Below are experts of layer 3 (counted from 0) of a mixture-of-experts language model. Rows are named router (the router's row for the expert), gate (a neuron's input weights, with its number), up (a neuron's input weights, with its number) and show model dimensions 0-127. Each number is 500 + 50 x the weight over its row's rms, rounded and kept within 0 to 999. Numbers have three digits each.
Before each expert's rows: "gets" lists some tokens that make up at least twice as much of what it gets as of all text. This comes from a sample of Wikipedia text that the model never trained on. Tokens count by the router's weight.

# expert 24
gets: "\n", " Time", "Species"
router:596474511508428453496498600464588483433322486555503457488504463502524383494504506433378487494469507517565481458519531523513458572517476502467530554570459585580479527446462512467442636435488488511438485542485510459488482414523423553483474525507405523477517501523542542491557494532520459400448493551505464550402506568578512523501528498428445576471517518508535426415546487468567556542515
gate0:501513468434471430482543471481451463468403460542508528529552503537538475492456453519553460541509479508427612530481463421497583486538541579480455520613535496484535570468528579485589513474477550461504486559548545595473444509438506552553537491469458482530480457496613567462440530540400456494438502444440425541599493632418463532388570491397509479429535509462467490476416536550535526475492
up0:514412507468489485522499452555502430494446543522523510560525370535545433461531520583499549447532507456503484564498449374496571491521507538494490504562590515505582633512607606483541446531486518415503419477575478532455418488524516483549543524477467515495545555508580562485549461534467463502449508531523422455536468457562502544417521403424439584544515561457448475604575539526501465458545
gate1:501491432589540568560539476539556465532518519490485430419513580527477485390449446522524514519502567388495468531519416514587526482438527511500570523482525509439494499503523534509583529518469475469388597519462500571437644626493503455479503514523464477433536576530541515536523589470511561555530481516390548524547533531517478529534392472425494575441543476485441480481498428512502449548391
up1:440548488489443521509499532502445489426526486514587553561552546478467566497516541605458513460541481420515576518600460413494374505427421443520547446478551533456478509514483498580458554460553496465588561515526473410474478544488574501505509564451477474515496589526429452437525602600464521451539368442484423526466452451424531455555506562503512511536503521497556497505440541488483431382474

# expert 7
gets: "a", "an", "en", "ton", "o", "ia"
router:505498488534455502534447540463605458497464488516492453485571384465416525555537457457466500437530450540511497544508576481468533561402532600397570590536531494569352565473459465473520586471419529472430486455471560399424523431493477513424460518459445547466493507451556511544515500544519493468527531498549376424436541452498456490536536439460530486545563482473442486448522548413491526565524
gate0:537440445488455510615451540415520522483534506583482493525489595497545482485560470466498508493557544413474493468479485492461486500421427503406472553497432444598525485440544495596605467534475550502471524509529521574497545600541464567489460560453517531564522520601622497537488599485409498577533576515508448570442508416427460498454497534551645510460520519470562503474496514498567502524448
up0:551493453556529558491454446433513580500396504530467529577567502496450518486539541512404498458538509505576531450451485575362476537473594526628488577397501563455544511494477549532519470487486535556476546381487534514485390445580550475486459513455462587536518520521513497485490352585503487509537458552497414554472502457501540488501529575507599498547549516560506524438525483525428465445496
gate1:552649486527533455520536543498496415486475460440396460402538537484463472519552433437553514450505524518502552512516434481503461458480475543525518473503399426514453553377406352486491487537506488611448456507488506482469490533449496564518409538550528433523513531426480506433446492430490474460474484488552409496474567587451466520529613502599459528544527592420489549525505527470490504514528
up1:422503560458631547483503405464489542508423357507526502562540507525447562444536510548462438507529499504506536423491500470536482503528435477506548433431484534566502456410540445432517555500484566491462542464565462538473451397506519550454514448485446557529495363534458582444544388503456435492463446477549568514479484371427555475579555475517485437461539440498504525474525450473486527452447

# expert 23
gets: "th", "ad", "ide", "ard", "id", " Ad"
router:546375513509462435548489560506544469575448542513543440524573442421496480565413546499492493476438448462525539501570538475506440500474571480455492487562432466558502503508472472467540537423386494389456515541422480508458493409516434594424509505489447593408554508453593494477500467517516544504459526558439465501535528497526568621524502552548574516465532496551388410504506440475518571565524
gate0:561422501490504468497494491441469452445505428500441428470470542412486445548490596409509456424546501442449454518497491540450530487534532376518635479513509436521539412485438472529506530481526554473439487556408474483459566557559375541461499495441475596462534540542535566511392513518441434464458506458497538502454443519446447511590500513473569527444509549523430460438615419497451463513514
up0:531532466482540533468503476566509418536513442478588428462564528427540452535467549448543531452528524528574451514469475540446525516468523412463516409529595459479532517441372512560581469490460556526401466565546442550610513558544648530555501556481500460524460600508417517518509529588498554530440496398480452463406496554432487547522471429479504544519553470450502549457460439514523489507468
gate1:476483529434491396494499500581542435599379529443486559531528483415519520562514604531523553498532485441500487512490475533512451502481475584419457428572433446550515482521573436532529529456368505513381546439467511503500499503561534479403477496428489496468610483578474483329488520548530526463522475485520521423512442488440526498504486613525531431505491541508413452485475485500569487506506
up1:569543570582514541447410570570530548407547511486412532533561561562437436452457503571555505487414532506499479512476510497450515497530524529461542561548541516506520480429583518462523475539574542470565481434538497422378436518438476537475501421450520428453483543448503418550451464532453571422510502469503582560511530480489621459523472407408549568546524553484563568544552447547538488525484

# expert 48
gets: "ic", "ion", "ian", "tic", "ical", "al"
router:580472597558500512612441588537498397543373474617554444452570473438498545475539493534547495473523442494516464463474540457518410579489480512482583540577493531571477492578448494473478530440523440492429525462484511483429600402474493599513479574486481496410521457487536513487587497499611486478467475522520495464446497447525475505455588499566519516456523582548447464401491513512573498500499
gate0:517508491500497433495534498516509500484448505494556474586559517521444523460511529440517539515549406448479492500547539429412644410414511413519526480573444532489460526564568502554530528405510477515442461594554462556554547436486520607469563489506583521483573460465421511498549483617528560518528496528505460435438559600553509457446509474579498430428568430523442589457461500480550498545458
up0:481367503544489517455473472427425505504526397498458493444478563536522467452529510466624455483503427512547457506396541449565491579501479549513445489525603583510427487394508470568451495537500589456594455516581454442556510497480582541565528444457492520459484521490516624558439458510484530496545417470504603549554529479511582553537525447529509509481481530493531468542446485435520386505539
gate1:458540516481451439560397541558498410393443373482558555442441526464497544506488548518472529452491511493442492538520522534464604609469468511478575453428491464640509562550506472491475515467499412498417530519493487473385548514596498475494478507470485503407457453392474493438578423482483490511476563471507469476481500453489526455441552550450522407530507515577482487460496426577595530504530
up1:543598500495429591529578530518479510532543456493487508482510505488551592554548484422546450416523470436511406442563622495541434444594535562550477582491469489407585489448506461433488440521497520556551499506518432496551491442499415469529432463499409510433533493566513541531593450537514571427569460454565545597482497431527503495587519492494470590499551474545450494501572451518562470481451

# expert 52
gets: "\n", " 0", " ", " —", "fer", " −"
router:554508432512443452528538568489526500522387462631559490578504446463459501495391479514470526469434454463561472477499597472553452460438601511529534490554450468455471515450473500565527549501459493397385470465437525411392556476522438492517497492482474505463559467538607462544481527523523469435469502540516501524514442525538516508524557446545511492543586505464448441460515455399659568525479
gate0:556512474472469427510533427354452399505501425505558473524494474463557507546491464440457470509459468509532473495454496528581484492475493543539471610536545479517461630479574503507483576434442573472487454461498517544493542500505449501563510481557465515617486389481542579481438443486532465399539570578588443486485610532486598598497559516513452522444487550540502495617526491538495509513545
up0:476465538485516437482482577564529579522551473468516509616462539507489529560483478480482428439468448495514497589544485563449513497486469481445459372497472484524548485484429631478362463530444472446515552541575589497396443497466518487467542569432495470541430541557535454597427533519550475450526531558487514539521487427474439475510515492458581493482526431576524420548606579554562510451530
gate1:568483505510429506511400482494546398494533359569600477463485463491604476501459522439450497528441498443486536499525603449545454399569417539470573565433544414467499558486574521550435586507493542493489495460467459451432604400437505483458495508512529510424457518505578455494550466523444484525462463555533504638484483543549483453467471532495488529540506477509588451464562550479538453498471
up1:549414439459462442430477611466511556583470446522524553479444485513483577518498538529495497579511449534462465453534555475513558402357455458504560548480405495547534456504486491628606430479542475435439542582589533495490517462513542452510513466509515508514474493532551435412453493497468509531544471539481609521492533556452494516455568522492484550532540422367515498532419474417510571518541

# expert 28
gets: "ation", " August", " May", " September", " October", " January"
router:517524480540464512549547597489493406505476498586523456576490416534498553535508527405449485398488450534509529458516502438490426529516474497448547456557539464484470525394400498497559654467467478464427498524449527466394538455499442508459398528495563579491564522504541543548479431443541470464458466585488556467545534450596515532508491501474470552496470474536449435374497510507623559538518
gate0:479602515478536430507484615432472442530417500451580503465537459491473525493519490536533455438442637511389479575516522516492466552507454518601537508486512404459461499468554466383409559411549520443532532513528492489476467477457448442470441501538449552599508465432565498554533433420509469446457478530453540444452441486519494566437514528549549556423437516564579486426441542532485521543495
up0:490507550519557580498502498516508478462410472525482557501517541593430561450634567584415553441444521424434533558566507442463448525543580593481492480500540563472536460446496494505501585444519502547455569598400495493600441487523522452551439449493440447498468516429574462522517444540375507469541457474456514500434470606539514574455506471470585421419519517478473532495521505512513526459496
gate1:466489639551509482510526563551553414482514511542452511470523575470585549572500494520527498542455441566468626481509486567556553570477463464503476586572502512449502470488477556509512481522425482630448516619400532429469557479581492594444484482454576583435423471451519415426541517551565533543492472446507511468539561496513511540402448463535489482459469508533524464431431538509513548513524
up1:491562402388433434572473452460450549459506411490463533462489550501481603477469544509420471471492530456542484490436526501489518432411505540503467510479476522492435586397444434532435517470523466412471485551508483493465470517486461472498492528588511479600507583511540534506445495475423498442438435609582484551465482549466458457572637513491503470477525458557446489571497572519579456384556

# expert 14
gets: "h", "2", "1", "4", "3", "5"
router:619537492523541503522469538520619432472446531568534468574484382493435445593401474502488501539452441468486460482481513477547491521486575580501456468550483502473404579555479484494518571452461487449481493485441538406407448468439459526443418578510424572440491513518578543501502495564579519444537469529524506526480455492537466546439486549540475535430489489521423509455593434397553522602495
gate0:532437524488428432482559601513493536454519504498454508532462502452445434484468494522535519476529457506561553553570472529459448508453581464585527494512467544419549500510468420417491397439501557440448593585464474523506416561502452406433449525617494497504443559381571507481586529487546532431395595401482477488473464521494522572532450513424536431472469488425526520545432516476512469506523
up0:590578476420428423494559422484438491506486475509515561478506527461523556509519429496537511514531474506471405619531543517471465610522524522559555511511545496486547544548525488429551446474488559445427516520404525489557564474552469491412585548610436610450472490465480510475457472438435450514469527497572589389488481513557535446563530501498470366486477466517479528530516504585451462578562
gate1:487548483495527541481501562447590522493488549546531503555491495506486392466420545498456524528479584469440457463484527566475410442490517523501497409597426473438454513590431411466502506418397566544514496540462487376484545410499391503502449547573466538518524471472524607480510527523559509439451478506454522470498523476439520466499468502425441546411521531494520511582612454388502408489537
up1:581385534486530529439478517547441465532454402525446444511524386522508463608551536518533499494518453490513474491489457540506491484476519527493520500459500475469569502443587529510452509533560452453520542439530450612483522558506515535537523527535568537460519590436462390507499435495490506572509603476501511508446522478577446541485451563576541319563547545521520486416436510517535592413416

# expert 31
gets: "ce", "par", " di", " un", " dis", "ci"
router:500508499464439365618465562526444448495487558561497480579493417466457506504540467486415499469472426550540442494476522468506362482456553436486558573552433547552488486388465440548486545404475527471471460537456455367474571505443470526508465493432480490478506539530484461525503453470583483482460535489496450503572465537515480607439608461510439498436560500526429516410479495434573502518514
gate0:526478440421544472541555543500411440519406468466455512621535489496496519513410426543478505501477544440576437446521472486422383482475549442536551470507525441416486433536480449450474480493449541516365562537469443523464524575470435480525422438481503501423552456503534547473426435449481479482428554554517570410540476539468444506528558574496496506387595493512493560432452498438532520498449
up0:559490495381486540530457478500509500506624444499548563530504547472513458509442522498507534590559539476595470501513523481445464432462443524541443463597594396426471521523471468482456573485475458576453482513482500459461489670506474480450458430501438503457535450506565537469428447579510521597474522506470522497519468435431506508459586531432439564490500542584590543443478504527416580473442
gate1:511576540529490399477463525491399377544587549557499495530492499482490448465450445420490528481505490612471426499576460514433469547509452464505493571505475517456547495413487515559534412423483575489554447542508439489447519492517425461467487530466443551580498497575518404525547488536474496498354600425516434443460497548492449465477477544544484527542506558487345480479538449484574460474475
up1:468452489483515492531568537541524459464458505577471516543492561535409592493531465533579417468417510511549567406495579515473560415557555492506522444508561507570406412578542487504446558554506543467524510443523533601575447480514519558552482436615553421462519500486552565449488576564429528501548402549505511475414475518464536472513582527511597523498465565498545434532529611484492461500493

# expert 26
gets: " 19", " 1", " 2", " 3", " 18", " 4"
router:558448532543529547551496551521586470494421508555563443494460381457477507494473480429515459462468424516520509486518549517461470592471544581494551540600452508480513564427525437536513521426441485472370442536490524439466491483368427503518398644487487490433541495463540549551492488500535510470500510537493487454436428599512521541462475444530447528465509544427538459443520456445631498538555
gate0:500468472488503494463446483527570500593502544476564539507466494490414427475518436470489423522438522507599434484477545546467422539479515472561501472505535443489494473515463474569457565484543481572488559406528480520594576573362342460483506490467431501488554485561397506487446462495511500492399550508501436423503455457439581575535493514475467661448449438508510490547515561475488513472443
up0:567535473556525539529434492580528576513447506544543454476452494475540453541506496533509535475423558483550564412460499500555518509471463528582492455445498529517442463551478582449447625521553487586508466507425511474481550608580547534506587498530520451443446431571464441492527478486536555506566415534517506400537418467492525554584442483466478562437514393455574459510428406560558550499415
gate1:471467496479469561385496486438509522542418453542473524528446460476559412523458519616487395420484465510529496465601477424420508487393433569540531474548478431526496426492558578474459594458527541531512458490400448487594527576434554435443511511474550517516527429483483492509508431587477538494562454574524472481498498505459459500518503490530457444496582583427470548381556558502484532548532
up1:517434518516475574579418508434492495555556537585417539455474512608527448507539479458506533606508442478490488560545609494527384529545591493467511528467568589490473397508449435498550537493476477505487422470413448526470553533464534494537418515521463571461498484479474562507396482423526575525499486489480475559530515504564531541475486579493477509472471435547620503539460461502427652491501

# expert 59
gets: "and", " h", "ell", "od", " Th", "und"
router:564500503478513424511501501521559425520476460588583465577502500456437497492463498484478504491552434501541557481559607468498417532427521455414464488580379561484480542439514535468466479503399476485477458427473507427475573465499438578499456532566476681505536517512537531558497515457533485464508503548476412486518449467627531506541494511490475476457518546482466418462485468527583565642449
gate0:512422509513516372520529459543399463534515604619580500508505505478498520451577503478472474533537504505586507481543472453460479510453483449530490486550542591492489409438459530551424419511501559512615487485472571448553462492574509479459479444509609563506484459474449500447466573436549461421468445538593475555459467489547599530460437502481481401544522536532410437425480457562554550512523
up0:545532489493449535522460521535422444502449442479506518465424436500533498446532525541461499550505521490564455550600512456482583426553535491441521510337520462460495482492534452473490561549550432466464485569455448525556541580536462433457510556441428507510506487507463627519493512558511515620459554440436543460467506559411392545454521528595505459415561430495464481475508565386492565556488
gate1:564555497496432517507554453468487507522578468559577423539481548448459546482513397500514523402473424476543571388531505559500473518435566482481496523443557461520489495477496476573533504520534490479514459412478566550474534563537453444544484355530450518495551542473555549526554596475550580541472484585558399490395485552536587496469525589543454501435451523420450471525471434414537434472515
up1:582434481427420415504523518536534453474482433545463375501531519558501481444552573501487598527538581517434540512483455494512502549403471489468605430545493546563401576545531507481446468555491509520463501534418553504503533446442501518571490560558602446471443488468497476467502553503547436474594458480453495457521536485584469549592530500500538477591454538519510457376475465610486547443545

# expert 0
gets: "o", "ro", "lo", "co", "ho", "ne"
router:467434505573430521516512508515589423404462517473553444495510487385424465510557495449491486515482464499551510485457485437526470552469569519437533508567403539479479621468383485475501467466445489466505498447550474383501629461512454502497450544457457509455492457556593557574514418472474530458441508620547393517513479563437545603493533479482570498452579490484488450473477449476567492531512
gate0:471486440541523468394550604526436558535623553631566449543423507555469440514604437449501489574576514501489562475529465531595532513472457480492597459545522457547543497511444504501514484480434447431486481470507544591525518469456534461565498548502539551595488531522509551526539537434495497571477492466548536546473492613445594456451501494466576431533469528386523465423491508458504463555528
up0:477497505479513460476520506493438480422589553487498475510554434496415432542478499428402422477538490509502473528522526472573596555376511602529556443459522530451403483580475412478462540508576433518479470520523525487496592423517584470476436576507558503518527457549520519548474453486446496566409425394520565502552506482542603519545560410450536514531405493501501524530527526414428494488434
gate1:362383554500508440443442525378593480553465482500552470471433488502512479551581497439503570440531504486512504468502486511512608496473504442500487423426579442507472512465428543427427597489502508538543450512488506493492522575472550513539481586562514424500561427560531537439449514570508470475491489544495541538423538561474571453509438451497474529488446371509514462413474566453450522538592
up1:478509507523571456444480480501426527572565522494515552458507506538517503574527544412506587474533493506569600436471494487492460528557498606580483533570611498558490422461543438577478518478554563500578486556471478527504528398510514527494463450521534412518512554569531567506515549520399423495445431559587527556434402452421571445425453512397475556505487499527432525432482527476573451478469

# expert 50
gets: "c", "g", "p", " p", " c", " d"
router:568476497519495483565515520551577503524472543516576423446459501464495447525450507492456532467543444544506529482558556475587462478515559481547512556525452496499462570481399490529493477371410569460451478513522522485395512486481398527528451586475454505543546480429605508507581543438600468424507502507597416490457483493471572600458564548450467499457548515479444541350545467472581526484445
gate0:480412517528508435552428494475526418532381473488541514432524498510476417441494538543457511453589526599533520601531550526514466446500510514529531596556585441539501515523441483532474574464487499527471476574501529515463568458484445467419495553455499572451439450521482536561466477509482477475490547422528600567625532488495387574600537535474553437464460507498505533454626493497589480424516
up0:496463517483551470526499497550562450587488518406485471469511456487416523524545441530460587511417493514475514422586489418497494636498487517575480509544565474514489463495542499452553490537433496474521406488473511451409458523511508575522563419503490495615605453541493421509429469445541437464492474528593466474418431478533631509475467529414452629447421496470490440564502483493567480499505
gate1:458463487553403460509462421533540504453440401526580525482446525564455462522434488525445532517502520474465469503439501508561515527465611461538493540577490504497514468538550387470500357432557434411475512459544584459429537444389392379476548473520452525544544469498483437486504455598519514456548453457520508554445508527541603548569556559553475502483412504466492495459443498504552474486507
up1:463409521542448508510439501443586540522529486540515446469528522533463398489461517496409524526501535544444403481472535531567476429453537433560570533495529599465514516511566424457512444543536501496458511484492492430475495459497417433481534557627479467414548448527498505482506533627494526518623503440555462616595543543428539520520400479405498550461465435464464567424460500469512538507475

# expert 38
gets: "z", "at", " Z", " —", " Y", "iz"
router:658505560568511438491480562532531470487499500546480403527483426457456488507504519518510506437482509440520466510490497511405467520475558470535485505486480462503454525504436424540511558522417495476413480542512477457491488469432459569420379524568404550408545474573546537500565512523504471408463476591544448530562467580481512504465465527470445538565554502464447456461416473408629506632482
gate0:554493481522454475500482527459582483493566560466499609483500641505450558447484557500535515497452478441549488508608574514592492496400520583514575423521510642518505536433437505549521474509505456509514422536453451501445453430593492527583534610554483436501538471527455472464432560481491507393550488461432486505467502516502502501496460362575538505492489527431455489501526481510456545400464
up0:489495526497516510455553501550479495486504529531529507394461600520438610537531575537428596513511486453508483501427513451612483523570518551469537497496454520598504547443554556551499472520493444518455395536437503529489496402543542504594477500494383504528479470455421440507520535533492482436526573523566508464546579493518476632515486433572623537439378542517399488470525535505531459509528
gate1:512500463630492541518507504501410456501485551522575512559455496495468528587592518476439494424505458596476508435471521509461550437517579491539579503467527456518515483485422480467507527463390485383385464528555525536621480426464451568523513597440449506575543521435478549523503442506502530373472466505440566552520512499555483551444471475520543476533487481524464564494532547540475552633572
up1:474601541492523449509523520397464453429486509578527519512471436515483438468423435525540499579487570494545528515549533520506571419447570541589430560495473546452467516479497541491492455641444482509491490588498467440570436469443527475448472537519461570410492426579449453517553559498479544540427483501524448537423453579464499460426497491515447594452527482515487485482387481380529434446432

# expert 32
gets: "ri", " La", " Ro", " Li", " Le", "ru"
router:467529507491455395511519596539545429515445517536537418499477433523438453482588485373492500414489462469548412475550554482565454485483535559475493490538351514424479588431552446463470545453458439417480441536481488409444511467527497558453424556498433463439490501498510448557499558545528500525526560498520435427473485512469451503481540491435512451466527560424430395527451495495542604545554
gate0:467519439553530522582490526546454539604468514454573441563467543506541439593542523525547484517425546389552539431504516466418521445620530513559489463559464617502450532521528495509394494467455501535539534459534474440575561455577467553462557409476572540586467539391483550563511473517555460466495465518483444519470444407518537464497530511524420549481508483508495496515433451589493451515395
up0:568544485430505548506498571536451499525463552449540484520440499463511492498472543548590544457520556576483524394468479473418502539492533552439453522453530441467530604467535560548529547484566488529575532548401495561584482482521513442536472574498559427471519484579476488489488428428417539542473481608526510437452601491599367506468599453492559492451487564570597550442472507490539507470443
gate1:436506479500584466515424556492554523533526439541407420571492531533518447427515490431493501437431437435423487515503481486515544533482530408482636476503492548452499455516466456503463460553563481374491522496537485527439563411480452451517439417404505538507445581525521523502423551503445505558533554472526559434468514532567430500549556556588522512384429576440558544503553487448531538553545
up1:557518541530492539520483516506459439423491348483485515500500484511464473484527514651474389625416562523502538491514464499496577482410480499487505514494591448538477457580495466431518484521499531601449453532555521539474493514521512500507594563471508516553491410478413422478646372529481470499554392583540495468502454535548525519471460478450533525520549511588492538512458485547422513488485

# expert 11
gets: "ch", " st", " St", "ver", " Ch", " sp"
router:554497474562429458555508529537497490554430522537529418528545520485495458516492499502491479526554470563551492489505558501579455447481494500449540573503364473500528604496454474561475545445525451460454431456458501407441490475414465507486433574468515521572570530557564558569530422497531455424450450474480356496499384454603587503373515485519444537484506468524514418511550493471579547568503
gate0:468463413515493508496523474445524493501434448506623449574523583541490485434515462578445613580502389525497469570581467471509494565514519488542568578536569544468540511417525553495485504459537437440529475446539470383457412494498435439466469500413584511490458509459532519542517428540458478389520464495570401528510476389425511489457446470559475563480544519527518445523512535555581468467505
up0:507503488555534449473460506519574492503541499449513493450459464581584435540449450573613539516524433523518420473529540505443541521520453467524587560534445573547495576500559472522539548429565465445467393468621456445529578426553476470456551446441545482557499491477429515555495591464433497468410546517486518528464490458592499534504484455563441547573584539603549467462571410441496534485485
gate1:511475476496505389391472475518511484500416511479464505457503505456490478454451540430438505376530510402386558547458510541557448551521547489487548594462521536474524450536504427540538510533509536466474439490539630430515554519495500484379438538487484504596558536500498464510529495504523466440505546461424468474486440488606535466444419421525437490492464603639452451507521443445420526486486
up1:579483475506458483453495433502521481486543492465502381410417476439506489521575493475409585422406577470487557488510482527558443539482470524546491505446443479550535533528626553441463561485532476537495483473552613451430522466579494490515622513473444446487484453517417467461431353503595533528466499456530489482428516547500493503381437491546515565557420460528478502445478497549472557497502

# expert 6
gets: " of", " in", " as", " at", " from", " In"
router:530490495509371528549437509486505460526519517498517419505496508393448514473511481526390492461429476438544450473458511506570540547500571510516542530650424578539499504435469446521561541505464491484514516466536451512429555485480475518400419571532453565374482528475522513543516440526693535474446486465496502508521519581557509579515525481512439566505560592485471443423541547495533515563508
gate0:514506497561529522547425457515573503457453438587498470554498565558451450507530458436565457530497445382479418525515437527519508422467478429472519506433517562504502494462519562383495495517543504512530519474545589528448596472497543493465439507430475558558420437524393505509551536425460511486638568532504470487505397418423458569513427485581471514517531513511527448475397472613524500462492
up0:546483439465505502435507476477493499497461510529510490460425446546559472551517489539414544430510517599475521499547549506473517452527406571556514543543437484487544466507532552492484511442508487437487535451454547489570434486428533604527535531533479365501532518460553464491435481509404544630412537546453521526508607619477580580492573537482477465469526544369506396515554479477459519537601
gate1:401547519577498459472573507528425462473465580494459538568504576489441597496494495439509543464473562553463615447495538531451461579433437435539459560553484528417528557380573502483488484554533491537541519489503471418537535421512545511410551509466476472533450416484523550492497519378527536422460436586545445604446480533481545456494452498559566507544521496459514528551513479541417442485421
up1:551540409495456421517462424501530480499519519531448494505550474472453561452507610557541394506487503481528502536566483537522477457519484347423522577507523602541426566446471495434500503560608435558476480489438551543467557496574562436515455500463476470521475515464510608514452410500493459549484524479574532542459496551507442405524556478509641498540441483442502494444582462542467476584454

# expert 33
gets: "ra", "la", "na", " Ma", "me", " Ba"
router:505529491560459478569501533574595444511485544626512510543461464482465394497553503445495491482503480542591490485412593484452503525506541520408512499504408508422478439494460570536491539473305477433407512495528463362459489459446451497427474525522433518491517486469532492592448538508507471469447534555580395562511471543572569462474514497474520519417537457524511481476483487488556565461478
gate0:536485482488464428533507485515520496605459664492466520522524467465508469509474577476482385534449549532611575494481612514562564510474467539441440516483473506591464481483452517513489520582455456519546498513456420449468372443461464522443450515532467359470473457443468473458542495541521462480459483490556406512436525433434583515523519496554502562456505462550467481571507557505626517509430
up0:527417457403443529545499543540577447413417552432398510484420454459529412500475514427531481590385551473491586524498547422548468472513588549537509521556608534557546472510466476560570483612531510457627494461445480528522490451530417491491500548634488478478533467551501495499527478566560453493435478536483522506473511467376517540517587506543497458504503517545502511486482527503452516485564
gate1:511487454601365512542409591478479501485493503424517474492538343489531504454532511492587512427531483469572602546428559512520624469422418542538478352515528494522505497503519460489512446582566532496535457495498498519505493504476503580434478489502416557609481394450489551559563510475505500476467544477522462509429617441463486499536521529471561490504535475468462512477469447474532528441538
up1:489520438585588537548594463535511455516541558510491491457429524504505437501542440633438456480512483463462438442472431500448436496515477481472478511563501514473494431584560516510535517491476465574447458519493497562392562569466553466579480487454475470472547567473493504601481504471557564483548480604466484556635373585467608591565510548462535448480498479477560480538498514564490447487557

# expert 54
gets: " for", " with", " by", " on", " \"", " of"
router:476506565508474450500442536521529462571455538511578449506454479504473427539474483494411445393520433474526433519515561440572397530472513495541528491567491496444516531469502463494492514503463463481450503447452477461450540445425425666382457582523366536530448477508530471585485526468560519488486501522460354492448447545585498491455511590548522514541524502450538520432531483428468578470570
gate0:656515524477395517485474524526568450457548600543523513549487468491555508500455390481564405471488497498482462422547501602472422447464514519479482481497572533433438520514575425450370487549503503571437453487479414509505564512540450590519457561536466439482560523466544488517494478515436494480541492455485557572472480527477584508604532486490513595421471502536521545434526509502616433521470
up0:493502621424435473573480428468559463489474625513506506486401414592553512506370540494521383557425470544491493571492545513501534516493535503572471452570579520493430565479490394535405482487464492414528460475564453569481500491447480586555546527559499446541540510480473481524506455483509399538519505466431486488541480542474526515569602537528509595482499480492476499543560569449538517511422
gate1:539462406441506528556500515455413505538572488568505578509545529383560476537514463543511531496433487433516498527550500525528465534524564557490445464502458622482519465523532527526479569478555526396506490549560516538593512561472487589454505585432507569472458529477503586550349545452481493493581505494483492502545559557497495448400460591552472442436483536468455507399597442469560439473500
up1:467409571408507443533464447516540570429551495504497567475441425524436576556456486477499530437465467561530465525526556460501475513449530516507614511535480615486508455481495499476411516520533448518510457476513465550556413496469547446451577579474503538623572455447502475450521493518559459430497451520573534515524527564517556427535633509488456476525582527454485453554493645408538565502529

# expert 44
gets: "ing", "ate", "ive", "ting", "ning", "ed"
router:507503520520364578545450668549497471515473488490585474506557499491524531562373488442466572464490451541541366479495547435563452531439509526503482429555483530500503528510487489484514562483461455500427445460509496464413594492460511655395467503513509576490557430414566551531493512483468486466504502561533462542484537524496529527551557524524520596511556581449528501500521458446543530560523
gate0:615505550433390459498490431550496500442543588601483540495495434552471463483505491556565630438523527524521487504517493471512465546474413437515512478469527456494520518455355467493511445481487516441478481511463388478471564487526576457462458403529543531490527544527422604538476482474559531495572503542557549487458453467531395504441533537441482526492548575569544362514491564473422469487491
up0:495517551502369545474374442557526563467583536530509502488524538468482532506458517543451475484519540467466503514514534567550517474412552478447481483499509609484507585519473487488421469516484592462465387541494526507560612554532529540497579478503521494540545481658475563516507502516571570436497494481459485486522508507613532595537463528536597392462482563502527471555520571455399520425465
gate1:436451541488375487509515550582445471546576506488638501510613533565500509477428545498459477469512434468460426530555553507492519424541533499537488432528454502531422524402525450489483572457399614515465444555486492451456451496520496514451507468491519493485454450468581582533475504533481494450568400511592392466466503416499475537530488596441493509541492470602426501488548462437492544547449
up1:542492529460475491571475393429490430425448561558427520416555531489513435518451427436484459515495464464554490454473564409470454522543508411462612494596633492539593540578443526532529449461464480517498508544522461474461506486373520522448427530570517496425540541516476453547422508545568515581528500544471501559488447434630491496519563453457512476494487479489528514485563507589475531549555

# expert 29
gets: "us", "ma", "ia", "is", "de", " ma"
router:443470469531495514462446563494586488488484493635525458479498428484486506495566435489475497327500522587550413499540513465526559541485568512472552566526500470487417472518496515522472557510441524517372560468508525454415506448494522626426449594485480536477537518508542540575539491530557508377443454507459441465533413505551466663482515453508535509498517515458500468489508447484584528494454
gate0:510424518465579442520487499537464470496533499538511472497444522523455519619468475518523489539426549505591544515527515441468506521490379525518464560567535516475482654574531424512472491402487537532543465517552421411405545507533484521416518534561466434507558541457481465584484432553548497406428483522594556454518513486574486504509531560489522474451525519351575421486487510593490514431478
up0:479507597494458600518558416481534559460508485563474500476413479568476449548428521416478572489501362507503527508418486528511449579514472523475583514487522520478446424393431508646459464495521557447494605577475520532551526467479508350487492438408522571529463398473532452539569499443562502499485535508463475517541475464519545506512463456580449560467550492512496434511498487450475497554535
gate1:580483504500580494455464540543517474552530461465534470480437604521473589506410532508496437559423497482578497529417582486449553537531537431505510572487447449507508436537501478552496493548507465515519569424575583545427512514427425573486458602482505409600408572419554450510521518479436505471443564543492486487427562392515506506554553403500580558530461500522494467427469545520550512433501
up1:456354510442531521529521439492652526549477523444514469461472599461570486536522493405493412460550512487516504497467569474464507505447528535588453497507516455471491612529504412578526523526498529473495449523522549558527607582542538574461481499490429503455599432495556515550427492570437462604367485502469517524519421508513507492471560452460495525432513531536497486500487592473401474472514